Weights of a small mixture-of-experts language model, trained from scratch on English Wikipedia: vocabulary 4096, 5440 steps.
Below are experts of layer 5 (counted from 0) of a mixture-of-experts language model. Rows are named router (the router's row for the expert), up (a neuron's input weights, with its number), down (a neuron's output weights, with its number) and show model dimensions 0-223. Each number is 128 + 32 x the weight over its row's rms, rounded and kept within 0 to 255. Numbers have three digits each.
After each expert's rows: a language model's description of what the expert responds to; "comes after" lists some tokens at least twice as common just before its tokens as in all text. This comes from a sample of Wikipedia text that the model never trained on. Tokens count by the router's weight.

# expert 44
router:164109057131127207107141095143111087205190072113130120094087125086108131137149108151070182069098108122141151170120167101166118138119139153136088104098124172126109128135102099096173153124129091105106090111098133170151083074186139142150076107106075162090129143128091078191157135148093160112161123151110109181132163071122102116144166101153140107148106111200165126139089169153144134138201119160166077184135099169127136161141100154093138133105090166118097112081097098133157076141157185089037158169134138140140097196175154163114130095127118090134129136152171151104146076137100149137083079103069077131139137060114095078116125136140096164109109119094137130160116079145107139091121
up6:121116122088127185121123149078120163142169183115112071139137112157147119148135134055131160215134104064096104151145204129161161123102135099130126178124112076131105136176151124162126166121144104181137134110072160132118131100098124153136196166098040156103205135164165156066196186143085092128169125090130083128150110162093134114168122097121065193117159124136113182145118100137120097207096138098116131111092108138133108159120100089138190171095161126145178144107103132137104087100116091079143122137136168075108143117121151131127153115113097118164164146130116091147118173138101126136096120156078155124125135188119138102099182126178101152060184147092072153079111137129107196092126
down6:068117138156122128072121033097135183148182118078135109128036157120209140102118107153140140125155141086180094122228149119162100113141144188071143154149127128130078146142125122099116154163113105143179076147103108162107124132147091136160165103118133161127149088143115144125148152122082130135177145126083140148088183114139111118108144124118156148093128110140144185081124112118118175089091075165098154027168160149111129141106099117152141164113111169118125155145103161132145139214175145066173092077164113119164121137126129113168097128121086128170152139098129118035168115170091137129125097112139080150078158143059146092156116124145079109142122144143067135167157155117119120112191
What it handles: Field labels, dashes and line breaks in taxonomy and biography infoboxes, such as Genus, Species, Phyl-um, Born, Died.
comes after: "-", "\n", "us", ":", "ia", "a"

# expert 50
router:145187154144127147116091142128126096117101150140180108097116147142128150097194158143099128109156085171150163096083139087172147132102165120108108148101087122137124164060120097190082163206142085119149098094114118123151146105176158104132134168106142067100093119154080140129143089166106126132110137175162145079172118100165150127133115114164137122131170099069152133096118163146189104091121183104138136145120127108079114099152084133122114156176115135085048092101068133094176090091157105101099106165166100144151118239143089145098125082125170108150119156155110114058142175109155157116177188084120132121162047138101187120138153113145127164137053161110098104118092066084164116145096
up7:114120088139126064196156104125153135128133098134129090115127100107066118135149151141107132098149161123149094085166130113159186141129098157097112092106144115137140142089127071112071111131124104110010081097153117173162082131224153092057115114137168155139183112112129099110132143125136092146144148119188177105151152205149149122086162069144106154108163075143094209200095166091138127098121082143104134095132147153188140120153109099096153174149048149098124068143143129123104133137106129101081133077121125136151110120146171123107159104110135128083141125089145109080105107157138140131162099155130127150116159138229169134085130086151104137151098128139135171204103126166154189110144
down7:105144145106123116069125162134118142122114129095119140127211109124169141068141097170222142099106167132137184143097141079100103123134124168163108129125120159126147149122185081119128115146115138165121172092139145176112145172115069106172151110129141136078116102156134061145192127122118077087201132144120142104098075128078106099214144136163161132179121168127077138152207108169088128129090115160183177124097089123167116194081150163172094154096075154135077159030129106127189132089153089110099121141122135108145163156095079136139141083103126109096171162119096088138152106125151133153118134148146121137117076048129102100180146135148199114148136106135113089133150089113099148163127
What it handles: Capital-letter codes and first letters of entries in sports and results tables, such as AUT, CAN, ISR, MF, MPC, JPL.
comes after: " |", " (", "|", " |\n", ";", " A"

# expert 39
router:186140138083114098097106172072171161153147129157209088151123139167061073094143159105141130169179155083138084110092096129156158118103152120061102119122096190153118165122163094097156146173119108096111163166119144130122091151174125110125118183140122069198131121161089082142132114101171092156117147070106167139166153099122129140102128165171095104110180133154085148133142073085096110143147130167182146063123152147151088059121125021166121144146125166129125184183091165141081076114114161150109129150189116104153118134121178150117119128121097069137131121124090116148055122132117106129149120095119102167115083083115142181110157130182079133168124170129121176175124097126121091116097
up0:168092212128163128136057111097146078167104179071078162153109086118128149119143132127100160137148137129141108094129159086108124054165117145107080119154181096139097155099160205127183152151145088071145058097139065169130111141150167146124108124148130140110127135056139151172147111128112175138106095135173164173143050148115147153201177130133105156120094138088099160147128126128110141123124141077158165105106097124149160061136113150078104178100077135194085047209162077104115113146158130114128119176127082139094114114106094124149120180132162107134094102169109151133121140140101164079162128139083095108150136181131104154129132095130179144115141143113147152154096162095093181069132
down0:101155115141133169150066090090165073133188125182184104110095104153109174091146155058115156115146105126105125155149139145072150126181093115078065154133174123134180155133170186096165142139199105174071102096101133122137150083124151142179088136179116111128160120181208165127076110137162148153154106117154137126162080106123113109211099143071114102144099145108085144179111110111144114079137177075104128134116137106147127189114162150129074151117141067134134117154132080107048122109123076167182154151116140131145119149154077101152147189159078139154148117141143109128171097092143069171113163096054116098114118187111115126143121146154138103128075134180130103103106127143103092134153
What it handles: Commas in numbers and place lists, plus state abbreviations and place-name starts after a comma, such as Pittsburgh, PA, 30,319, Manhattan, New, North.
comes after: ",", " in", "1", "2", "3", "4"

# expert 63
router:140178101157139107063092149147077082135120175170187149079141112146085133134130127124104170158132072149140210142125081106097114146068091144134168150177131125128137146103202153147107150130109118216089099155107105125113175135182129049104136151090132114151163156094072124124127090155133167109172151180156137182109161156143183095193157152138137128157194125057085088102176159099139100100106154121123086139112129170123076146125166158143130152122136113120098132108123068117118129183122095176122103179129135126184141207122112048158123059142104109126071135160127149141109137126171117159154139111106121098107108160071125098079155124118093106162138102067089146111137082109121112151081
up1:143170140131138161151162139141125055093089104129154128130102159165142166136152109104084131157113109062107106126190149121139167104131123138069151170166189081192168137076087033107140146164136108089145117122133135134098104090062074189112088141103156233123111038149154119122104135150081134173153140152137201114148137114108106150101149154128123133146102163154148200151143141198138097140101163122059108154186153096092203137133085184100124138132133173107139148121131107105138143125138208099160129105122144127196092129101163189116118145114083109038136089151140134110132110101142146095086095101124133146148096152183157117131135119126097155129126134149161090134136155110153154137165
down1:140137121131121170109107113097096125140109092134076089111092102142177149164134155132135123085081145148156098142170139104078177106155094163140120121136188101184127148156070130119161197102126117096169061087067119108153145191160096123121183122091118155143107075158098145137139124052101169170121205149118085054088096163161145173120172128063123088154093183158105117140163110123139161132119132180097123095131138074121096059092092098197090085106146144079131106141132120149117116075087139108145143064106079104165129066116141136094203123132155139095129096097083122123126129145095092096152158124139094111111218101110148114074085161146066170170137126135125141155155123124129142106120
What it handles: Pipe separators, dashes and spaces in sports result tables and award lists, such as Hard – Challenger, Gold medal – first place, and score cells.
comes after: " |", ")", "1", "0", "–", "6"

# expert 32
router:115107100139135190122173124124146124154132138081139185173187076161089083184130120146131140081125138120068133109076180132158148147116151134123161123092053162128150220162158111088094116122154157132111155099064094120119068073098090085171148060129155111107076124183155184116168143117073096195131114142112085148153169110131118156096146107147125172112193138170087121150153091118134133177132121170155149099129106076143146138116143168152120113157149067211104144105145129089123086120165110155092125135129101117122152171124083084148134136127134135181091109117139121164153132145156124186092165176117140098156062095055109172150151093121120173141064182093133131144160083092155136116105
up1:133143089173156154152107132063142185122087165158129157129094178161180124143146116092173114078144123104182128089139083080117142088160117069162154165156143143166140142118139185115136118123126128124117101152119203105098116109109132167129173160218113184138066115162141208094167123235131126052177107097153118128106058123119124145115111065141168076111105144122103126144131111108139112158128170148140093132107127135126106151092165128121107106173136104072201117100147123131141102136078142113103134114137122200134165151166109080078104102143160153135154199091169174174156076144105112086156094113134155171128151161094158144126197135145119140138113109162132092114065095136153167152085
down1:119127121076118115108200125149161189118109151154120154075170139146089139101110174120082088063147129123094130093141143092210091103087108089108148181128135163108127132155076050152080124091146130136128158129110092089170094103111101145097127126171183082135119093095124165203097107210111128141103075167078170108145165148071160116150089129130188099168134139152215085175171102128149104085093094127143164160159088137094118078134115100141162156139152129171107116097151149135169171146102193087074156160105077165108136105135102146116165117107150151109105124151121130074154137096169147096171130077177104104081122126118113135170145134101093128152107115117065138138195139126147153112182
What it handles: Career linking words in biographies (as, to become, appointed, joined, by) and table or list punctuation such as pipes, dashes, colons.
comes after: " |\n", "\n", ")\n", ".\n", " as", ")"

# expert 58
router:092120196108072100125040130097148129157127143133109082110081117186100103143081144109083117099092129170133119107119115121134123126144144163166112092132120100087116075133084143158113115145110106128164115118144160086079099147075160117110114104099110152146131058084157180125204101114139159151100109137191154081167103124107156120097124129187076155152152123134081128133167139192121111130121111148067095175131144173133183134112118154090132183060152148168181172121177125119108126116198151199157085091111166069126141127085135169102156152169095128103091168135134184073134164193165098155153139119158149171144191175139172081098147071146123107131149117153168131179126099108120180157137
up0:166112133097165111228110173164117091109137171032176150132152065134126165097180143078115141179124159100186109118142168156124115149128116119101211100070149049112144177179144130170096165138170141098120145103166163103117140144110115101121178148135161152131089078153116091089056160131111121151151154093116145116128103149127109074144131157137094175139117111105105081123062163109141119118162110132074176101183149057164115141129144095110167135164143161067159123107120188140118150183094131130163122128092108133066102107129176096173151062130095150174129130166132107123160087166122123100217168119133125159147126119126150176122134119042126134145114127145117102157091137117166123133139
down0:097130129119190151138146216149217147126132164173130130092154160139157133089133158096152166120149189108137136079105141124182128131136104122168168143130173160090110153154143168091004090124108080125116128103163158151131096125172096124100123095137142196142138095075099131050123123172149152129110093105098137127080074194134183183135108142131096081115099147111085172124193110121141097126097154098087150138120103125124137128137123170137104150113148080169146135068153145108112127100156175115157120147128170112104119114156148154153128111155103146081171150225163124099125114175169187118179181116065087105109077157108163145163105045128114150126100157101143116105093127102114122128101
What it handles: Opening stems of multi-piece words such as conc in concerts, cont, med, pract, and United before States or Kingdom.
comes after: " of", " and", " the", " a", " c", " to"

# expert 10
router:111095131172100159108123123140176146125189149100125155120099130026107095158129115117133165124102173150129116103107168151107107144129044128046155111123133212113115154140108098130117124118136159174143104104109080146139181101107107050188073002123141094151089094117067074110097137076102117129146118139120150137141159092153135098144106090147089160125174118146092170142108128088138120138127163152141168107157106155156085074134191160130113112190156073126104125098130113115128081120107167138106142101098120132143159242131114114157159137127076142164104112110126142127137111158139087174156133092083145116117077151101118099172157193098067139148077143144099141148122152112138193145115
up1:119137150073145157117143148141152108114155102101126096076119156166159090135154108106122170132143120052149086135136124160127150109133131165132135132155152114149161102159161100077103141143128107157153132078103127147139104162112144113116072133179147104046114137161146088158134134155046105162128116093156123128096163135075093143142092203101132142105192140098032103116149134175186098087130169090102102090161134228123148129133058160163135120166139158120160109115107124129132135121091098075158145036113173167131148103126132156160098124141109150141081087160117100110102169135100174130047159110146138152146211188117110182158133107107170128086179145136063132176170085091145153135179
down1:109077133067102124113132113051150070163101128113134170151164095082159110165127162113147086143142152152097118089068167110090149148091107160131170087119056142135125058161121180110171157198120185154152034141172116087158159106129197064114174124129121117183095138103097117100123062158122165143116144115159111123122116110142113077126111079098132144086072084129141107154120103078094110146078132150158145098070074134125191075163105145122116117114163147133078057065133146157155084152089131086164124195148137135138109083165125086110229110091158132126142138121100142146124134142144125168097132124130105122103155139126157141150159143121126114198136117116170140107123168106117079161115
What it handles: Year and day-number pieces such as 19, 20 and 27 in dates, sentence-opening On before a month, and table pipe separators.
comes after: " ", " (", "|", "′", " |\n", "\n"

# expert 45
router:133096097165174116130100088096131105122185087111097101097107163147109091168120142146100158161153142133084154187122130131168141136135085140114144104156132148105164157136116113132105100107151170163121162093113155135123105043157074068194060146078167088080109104193151105091132130158092160093120114184138154146127144164124137176123156151155064182147156158110139135167155134159138125160161169154161090127182124114159094106130160162120120105111157157089163133199125154120097123162195154062112107125097101108196127213119118132100178146077100112101087159119178087162080117156089102113172198104111103104116080146151110097091167138122099118188131145059149081131158130126145072104087
up2:115154135187116148114075149176113091193199092182115106120129124114114165106201066190048129106126198105190164091124141124172161128088102067156144137135098110159154107153103113150125136146131121157133147125130146148124094127107168112146137166105105107164091169122118131115180124163119134083164108121187115101105146181124187080125089108102133135119182086121138174091136154101125099115142128118182103122110124143088115112202132137133186137081147125082092176163110070101109066138100149117094083133176158070155180163144184146112179086151111171127109163144082186133154116140117133145157110140124162081195154093104190178137097116116114132139070128121160072153088126122117087179102
down2:107155168144185146136140169129112129105142128112059087161066163095133142103113160146124152161134150158140136134169177149104099125094120140118153126176126107113192107110092145076167070157199143138147160217120155171123146154118185122083160129090168107152103117075146094191125144141114115148146125137129115130146138130108138084097127062143126103187167138170139158105131132113125120099071079116097114105101117099148165092124143071132097151215197092119108152102177078066090145175186163092132148173098109132115134171189156115133035111143142235151115080138108126133119151188130128167140185104108150117113068167155102088151096147115099109131131085145133144108095116107131083107104
What it handles: Paragraph breaks and == heading markers starting Wikipedia sections like See also, Geography, Personal life, and line ends closing lists or tables.
comes after: ".\n\n", "==", "\n\n", " |\n\n", "===", ")\n\n"

# expert 1
router:103076098097129115156119086124136169122102093106199106120179110123100168162143156079108095131149144104087130117169056128136166173156167171166140150142114098109103157112159119117146097156186191157103151150124188131124155103164147071151106089134140074127098161146133104076156135106127159057105203181154090155134148204118125082152094133089121120105170124113112090125103083127120114116142075152050158101104075131147123157130137083130125153177151120124125119161066150123111105123106138150130167113131105067130140209111079121124096131147140195138120103127164089143091116150141164159074134104118074091090067102120081145097080101159071068136150128057116137134158197174186103111117
up0:145113163143091117133139101147140157125150174166124145110140083087081146159090078073118073102131150141114124109155106120119124109166104115084140159154138154130176122140125109116182108123105136101092160076106113132195110200125134173174159086163138121181127187176138110095160181125129085113142182131154110145109172145146096176132135164105120085110100130048107163102150068154139138092128140151101109084112104125093112162138120146069136095116110120193103136126127161171187160091100192137195164109165132120148127116174170048086105157145175142130173151117140074149159052132097160093144084089121170174120137096107126213128113066182101170145156140137157126072096184119189098138101
down0:122061121115046145173135133106104080106117136110144156204117113153128121169079130149096197133135149146134131162093176141179129146142115156098095079129145130041152117131091143132103084104113108169115083150106049138135145171092127154154115176153176125142097144066092076148121138181099150136106118138092161144112122132174154133213121156151150131133075129127202139119117185111167063164029132076155094146063119117142096081054060089084176102121148131081078115092106115098103138164094059146174134092134139112116122118120113159112136153163165106195109166119106104108100106139116129158164079141137113120130127164143149108144142116129139115130118057110133090117106160132119169161095
What it handles: Spaces, opening parentheses, table pipes and heading equals signs, mostly just before a year or date, e.g. (2009, March 28, 1967, ===.
comes after: " in", " |\n", "|", ",", "\"", "In"

# expert 4
router:127152119142124148180111134091127159083143090111145115108116134117155128133098123127124098144137101060144091087077101175135183162093191124072117158122067130152107134159088137145078122152115071156128154150105142118130109179125085122178185193145122150155127135100218129150131126186167164166103161140107143133138184181139089148134100095102109117117115084125165195078112142171183095133094142108141153102121091135077126105196071089103079181173107116097163160157140144138094095106134131103069085063119112109077128135171165158109067096177160115083136118146136092104148189151147172184120090136143163143172045139110158087152119149184094090136135115128099138135114118090148105118054
up1:098197133140105169177032171155105138087138153145076210122094095118127159124069140152140179140115155139188137105159117168143144116101123101136094143176159113124156157103162209152153059107094123097153105090153118107174105107204171139151114086088157174165113090134101133160174134077093129112126146110169113182130174139145080119128133131137134122149133127147071108195165166138140168113146084145069086084186058177142197106097117143115129153128092166153061135144133143100101111152138112118121185102067165103145088080117101116148139171104120138182154144115122087115168112100103095129170067127133120147111082155117103163121126169156090141167135132132139123074164148101086147159136
down1:108089128121131126132146147169062124083143107107090155098089144128143169122167155155124096133060164144176140094108115174108157105150084110163187151103115101105079134166094073129097132127139152111131152096110134115169126156134149099117128134141142156134169071093145143138123110143131120180099086164126181116149138082207143128129141132134147104139126034140088097080141143137125180112130112170170130165177095132121082112043133098146088074123175154046107072050173207079099158162116105169106132168075141084055171172113109069148184131144160179138110150149084109130095141169149159067114156116066119118140137083095126092103099102147117141137156091133153166131125074150109146125160
What it handles: Capital letters or short capitalized pieces opening proper names of people, teams and places, such as B in Bovell, F in Finn, De.
comes after: " the", " of", " B", " F", ":", " at"

# expert 12
router:135142086165170181069101069125133104168146101127113096121105123109141122144120150141105155117138112086156178117161122077173169111153097139085107136161119133081117112081109115085114142181131110054111062091117107181129178066124118184131121113125117168076135107159167112170110126132111192148094104131153181173149130089167112105150147128126175101117139093159140153165093147161164158095174097223154135138203105111129131139130186146078134138073141152121081073128088098134134108143140131110098133154103192145150120191192170116096166145127102105105149175145122085130141152111128171097082144113060086169080122097164100086156129085133106197101143137048103106160129085111153098087089
up1:115172129122090099128083123113129162145167076153093095127118167106128156108100157158096102093102157086082125107160130157117107153165123155105101100084095117137140124150108175091134153056106113197162160125123105091108124143173102168134127117155087177133147118103084139104158121137126114124193151130081118113111136152175140061081145118119144118129153158104127047088121149116104148151163170201145113120128154174084099154180124085121067041161144122078129142067130107134158132121090091130129123153142087104059136046103149084107172143145155073104138151134027124160127128215125172107148099152133115117109146073111165109154118142203101140131084050128158098113139204133154137168121
down1:127160147120151168129154162062129108138170123182120153154110138145079196088108116124137181196126135111091190130094143108168140126101193092126110107118186100191105138081129180121085056079097161155143170164115114137152111149106174165114079116170137165149126140113153131172152161092102148108075195086132128142126127133141108100181105089156144080157125156101117111146104086091096148141165143096123082151098156120149114122076146128171130079131090110085209125086155142212123134102089122153130114150158087145170137131134104163187084145170162112116119130141197124190103107152132146101098173094097106149140129082097192128118114124115162130121153141179097152134159202125073151191194
What it handles: Field names and their word pieces at the start of dash-led infobox lines before a colon, such as Location, Coordinates, Born, Website, NRHP.
comes after: "-", "\n", " •", ")\n", "|", " No"

# expert 51
router:188124148194178163169091116157089087131122187131171149112093153154167083163149094139083174171153134112099101138126099079139088128165082168096137169134122174121099208097129115117163163157121191139184100162115124156047125096153171136147108123153118142119145136185092139119119149152166186143158129176152163174153079128160174144121196157172122183116120128102149109164166091103116078184171176138121164134138182121146127167113137190095170117098139116101136062133116180133115142125148101123165065197184134169194143176139167131165126134193112093134133179130099128133114093145130121086146112146114125111152107137177128086103107196092129139136116183122139095145092147112123083105134
up7:141106200141140083145157117109137067117164138202125106110089154124091161144122145169113089152106114089163106114170132157155103133136135113115170162131168104127114091118126130058090130119113104167130082100154083149111134119145141123098161122113103121126147125000139181146108139149117139150155142150153161078146150059096127087122105186130136080108144086112149080179105095139142123166135083129115205152156152160063138114123120067103141138118152131067141101106115103127150077124144219182107147148103187089105108162127224074142143163162120134132111141188088183078162145137125109121113111158121189120137108104099101111122127143144138106094105107120190094186132047145112178104128
down7:172146138127078165133117137128127054048133146153068147074168141129145124149139137115154190122150156095091104110094196113157144109113060079134086069128129149149145146108113165134131141128148112126136114162150093102109169161155117124107180109111140095132096078138132171130157175168066132090105192099135109138141102107117133122112140138087118130145128129173126161118065094095112109134119072156152153172194149126104143039096190156137154106200139138191095124177121147152141082136204119157148145145131171079165121041186136108116172079114145117115112209142129116105152127145129092142058115146163081142133161110130128137107099078114189097115162125127154089093120073088070126090098
What it handles: First tokens after a sentence end or table row, such as There, These, However, It, Source and Note lines below election or census tables.
comes after: ".", ".\n\n", "%", " |\n", "==\n", " |\n\n"

# expert 52
router:145143108079098102087109158133073143128124128056101132127143128099125138164134128090153132119133148195143119142123152141062137122142000118121108159132083084172119192173103140149180158126151198075147188116153116121074099187110127112066128112139113083085167171150108089103125171086120098145123126065110108097090121133106144170176093160101148158123141132124107143122121113110156139154139166092081127079144131076123140150167137146170108154180187079142126068142139132143145179168156147121158098118156137141147133074114068118121112106124113120083068133082094132141149121175087148139102129172165130111160120131147158153122096118067176148095152145117169096109088073103147087160155
up2:108088129199132116149153132162122164121149103092119115135160156112164171103166151186148156166076188115178109125131085088129093117123085124145152146112177174144127113123169095122172146128099141129072097180157174122126152142154136090152144097117091126142089060171090130104119159162230174130153116126077177096120099121112069142138123099152155158165082169125150111169091167194174090113086146127157030126139136139118116141067170213097098133119078113090154160081126117102123120104122151100163112103167126132041119139123151178106129163175087111162122149162158100203117140079181135178128120077104158100147086147141095058120137093150142107111124106139167113134114103085136130128132
down2:136145080104124118087132076159096127145156152151127169102151139074106195163116121065142140138142081109171103136163137132105134144160112180118142169107193188100086172202134160101111075140112114078152118095104173117131080155144113138158087167175135136064130096150059152147146097186201103083140141076071117174084120109093129070215144095134119072159146138086108119179172133150076134148092164165130136184081144084105076164164156122131158149124117126147145091117163128152071124148111136159097119189124090123139151118138134157150105182131079194140119175134149142143131146158139145145094107118135153085165166180127142118107144146165125150119120129171069055195138156102154130117126
What it handles: Articles and possessive determiners before a noun phrase, mostly after a preposition, such as the, a, his, their, this.
comes after: " of", " in", " to", " with", " on", "."

# expert 61
router:115134134169109139128100111128097128114148111059096105137189073085161116194110128160164118126136104139149111139143136166057135145151094132127097154117058086194116125192103132156138141137122168062191183109165116120131130125077178164094139149163086139160146188126153103167077155061130111131186153138098077155082092149076137186170101150064192170105128127110122214135172096161110150189105096121148104074150127070131133116210145109198099133126134116111101123149144162135068125103164073125172109127142105143157116060099098101138139127131150093123136121155161133174141126158074137165105135125183067094127120186120132108084120156106102138173144146148104158123078132142127109119141
up2:058183156142035156124095161180116111131179129188068111105153188102124140099144091183163079112106133123093154136149145127185118097135149154118151131106167174163117081146139225114160101107135073151187160169141151108157152137162119115135150081150098165116149082096140143126090093186146074106136124150091072157106146082102158142115154139111120068109071126108143090133133113207103092126129152188128081185164133138099132130141131091116126101118113077111122158112101151163133160116144070103052137190109134113159157123135140125170153155147185120148140111080113075109121109121135145126134182101117112167160078121123185102157173128140144124086165123118094102115155168133047081108175
down2:169115120155113062139097151093113143164148108185080133130117158114083165099108128192093143119092129100058123118132116083160168129197122186154103103176150138073132153128162112103155160137157132115107082138115176130091170158176087137117139154134101138103075105132117108090110088176122096091113143142105156098112130157136126083075128184142136107099136129111106067111166140117103143096067163104201113106122116200136085164086088117128132095158124113114156146097085108160150121130113152145140063138209126157101138111131127088132148134082166166082175188194111101170164133098107141091140161111128151139059101086122158110153147159101142173074158093158094212147150145214127176123191
What it handles: Determiners and number words before a noun phrase, mostly a, plus two, three, several, many, some, new, small.
comes after: " a", " the", " is", " as", " and", " of"

# expert 57
router:141135130195122090132112112159111078197076144143124152129127114123166151155102197108165154113101143122173151078157111168119171130120076097136090108081127123127084125068141165132119135129048093072181175098093131130138153083187129112104142093140138146100131146080162144133112053149123165151162182148115092092103097086172114131116102132130131168102145151127157119191152049173126138122142098142124034128138131095103101154080159112155166165164134076098122128104088076118130105102134152157131148140157112127114205093130067170049156164160075100129085147113122137075126094155091134077151104084135143159114106158138074165162148150108120184167140137151175186143127129195168138115149
up6:094066085121145121126130112080127094092058088117140099139189119100170065111160129121135169067148169079125149141136168066143119138113167055155167110135129126098127120126144197139116132089127162110134149167095091110147109161121078120147124164090102120091130088119162173075106177142081079137111122114093136108111115161105127109154102144097110131071151127112068143090166156140145134147108124151118157097096083054148167155112110146113100136126168224099116118145152176138181120117091112145141140085102211111116209101098099107145135110102133131181118124141223088135136183151100140152121121168182162133131117133133185182122094116149080099156118105101152112117199148198203141142135
down6:110122162165129058189093138164170065119161180139149153154091112145098122106149096146109161166157130199103176119129175130146096145099025136096127118077099146162184144135152133125154135153117175096051167039139117182136133135127091118110129114102164095114131128091052145071065171115182129125143176118139085135098148157122107134196171204111149100146147126105078125139163142170179088102140179162143144155138146133148127160136152150165135153157101183130138136103120117198107153098168135145166132111146053149080114143126134125090162117070108120133136106162125105124106091157094182174121141144096150116195149154106129136126098135131181157138185123142129168119173111157107163164072
What it handles: Past-tense life verbs after he or was, such as went, moved, died, born, grew up, and the age numbers in census text.
comes after: " was", " he", " He", " were", " had", " who"

# expert 34
router:067099144127153114164098109138101082090152126112163154088125145165164109209064141103099155146127160125082124097129087099170161123146096146138107116125117154155128096075070144099145116127109139139093084150081103118139122139150124169137088180163141093153159149109086196158154096121133149120117136163072146058187122070167112091073143092155080098140187108130103103129170129105139146146126103094118159084110101097154087122132117163090154134177102122110148093169130103115123098053069103122131202150093073094194133117137095177139082100125127112171112097143126165133155121180113158108179057144112144229109155209120100185113125153109146082115138073144117148168136111121127154139192
up4:103132144133091103093105131148134062202162140069095088154092133111120184100129137156061148139140155110145094096123134135090121128078161108137132093169139151079179154108128091121167134127124174135109142125148072084119144118132084174178137172052115126141124037086158131167153103083124161083098124157166159122174130123192135138106138110114176125216104145107089148142135073190097088106155164100161110105082155130144078211142128104162133101044168079150123145106072180169146105092122110134114144172118169146106162076155136145147141172143155153137119126078076139127105149099091100096099166063122131111163161122087119133152053114100137123140149102130129134133082127185106140145184
down4:125193177133130135161141185062135041129116137160132176149162110079162101154190112172127087100151151119117105129203169163122160119100140074107179112162124141157105062145148145154187164115173119117085163126127105139071122147049160073113204134153129102132170166130101148139115114153085155168083144105154108116098122148109105138119120221170175153137105140100076128156143126193126147131133128136124154080119092136122106139171203126077169127104130116096181104124163136073091157121114146095148212107116151120149145130123139130142117160097093126149108107096099089176180108101135109159137114139181164174169119122081127138090086136123150100087076162127155124068100151110177094173114
What it handles: First letters or short onsets of lowercase words that the next pieces will complete, such as w, wh, sl, pl, as in which, slaying, www.
comes after: " to", " \"", " and", ",", " (", "."

# expert 59
router:181158118093158142066105144133088169104122170170165153087118104112111128139199157125130083115118163164109117156065118138151139069130058080162089139123126119126152139157151129127090129132152096157123135150158166092102116154128123076147147175162164116193086126164143095081155160147082096148075122201104072195103095130105080150174128113116133208073110119131095145135127117144148165171141076153154071081127120105122114107177181165166116121090147057168105114123074102131161102145137068173129133064109173179194088112111094109126132158114161117123093133082131093158083169130159137143096173123079114092158058112089112152124108096133121138181142177063105124111146136096130098140155
up2:140122115155179159155131119091159145088165168140102103135104090157103125121055110073186149143136114105151121114153117130117163108148128114160148120107073185140146183097122099060125108146099138140133135131180120197148162108137193105156088125179179098111130177093126191128142132198124117096130147141159104106108141171100137112119108174131157088082179125102109120156113106065142101089115136187095135107139093189104111134051095134124148162128144179145196078158109112102148123145064090106147111066136138122198126160184125087124119153135152170125150151152125158119179061122045126136107107085159122125079089119162083211110132125154090167130089100169108103107155130061066157153149
down2:155118124154146146111126158168154106131168165155121145147097112167050117142104147077158129128147152149122133133138068093138137154132090145132166175142169135111106138090133089122130086190140220131060139136138139113094179150148204088170127148120160122117113157110107148167114104169168217090175119118148145147132207100155133161092096103123162061121183061126122119119148158079110106109094161148123166147135128170106119097165054083132126168138141199084181174106108064153158142134106146106098117117111163086137169170168120118147155111106127166066139166174122156160185060128107130090136129095083190119126170107171128159107138138142088171162057118149100126107194163145112128121142
What it handles: The, nationality and ordinal adjectives (Australian, Royal, First) before names, plus colons after labels such as Post-grouping and pipes in sports tables.
comes after: " of", "20", " the", " for", " in", " |\n"

# expert 41
router:170116167115107114117128109075152103173125146165176093146149162129112131099152050121146160137103102167132103109114156193157088108160150184155120074108172108145131101098171116116155146195121061129118144178164144175106150136123145139154117149130077112056109093066100136127127121096160123138112140143115144065116175131076153186093146095164104161097103099162160102067118130160159125128119115104138139141159136117128185095141067107084095096124122126119079142158105148157160141065102071128160121103089107125186161147165163158133091132114149206146163105130061088047124175118165125126188182094128161108153108132119174105177178067203171082114134114136120079110115136149192092122125
up1:142096146090235169122079162144162129125151124088136135079105115117115161141150071106159140159104095186126067104154107142128091155161133154146139130173123111126125150118165146113152128137170127118140151123138111137170187157056143131181183119093145155145084153141118154061133110117138128125115086139117136196122119098057076176222093165123115095143131140112104110135121090158149156119146101159091148115138148074110143116157121141148183185094158159076138105135061143155115202158054127167113110158079101151111154127105166084140128176124109146118122087119108094185155105082143116124122128137136160159133169186071132192164152107121127035092159143151075150145181069178138144128164
down1:063090112170133122077113191086121128158155116119141112123131178173102120129161102049128083084140057122146097149163151146080086156135126108145113139152126153093079092068146094115160154152123106077144128159103171223131107153149154200158101123090119146118111098101153149137121101125166184092118103150132084151149100150152116100183131107133116105129124118149192141140096142144128148124119146112122103074209109113138192082062118142121171145072090147134202109165160208126140145162118124158083162124147117170102105132101120175098125126162087111188123110102072133100156109111116095106138119135123122192057168140181119126166125129073136125107190199153106170100166085107135183133136
What it handles: Opening pieces of country, nationality and proper names before suffixes like -ish or -ian, such as Swed, Czech, Ukrain, Y(ugoslavia), Turk.
comes after: " the", " of", " in", " U", "ian", " S"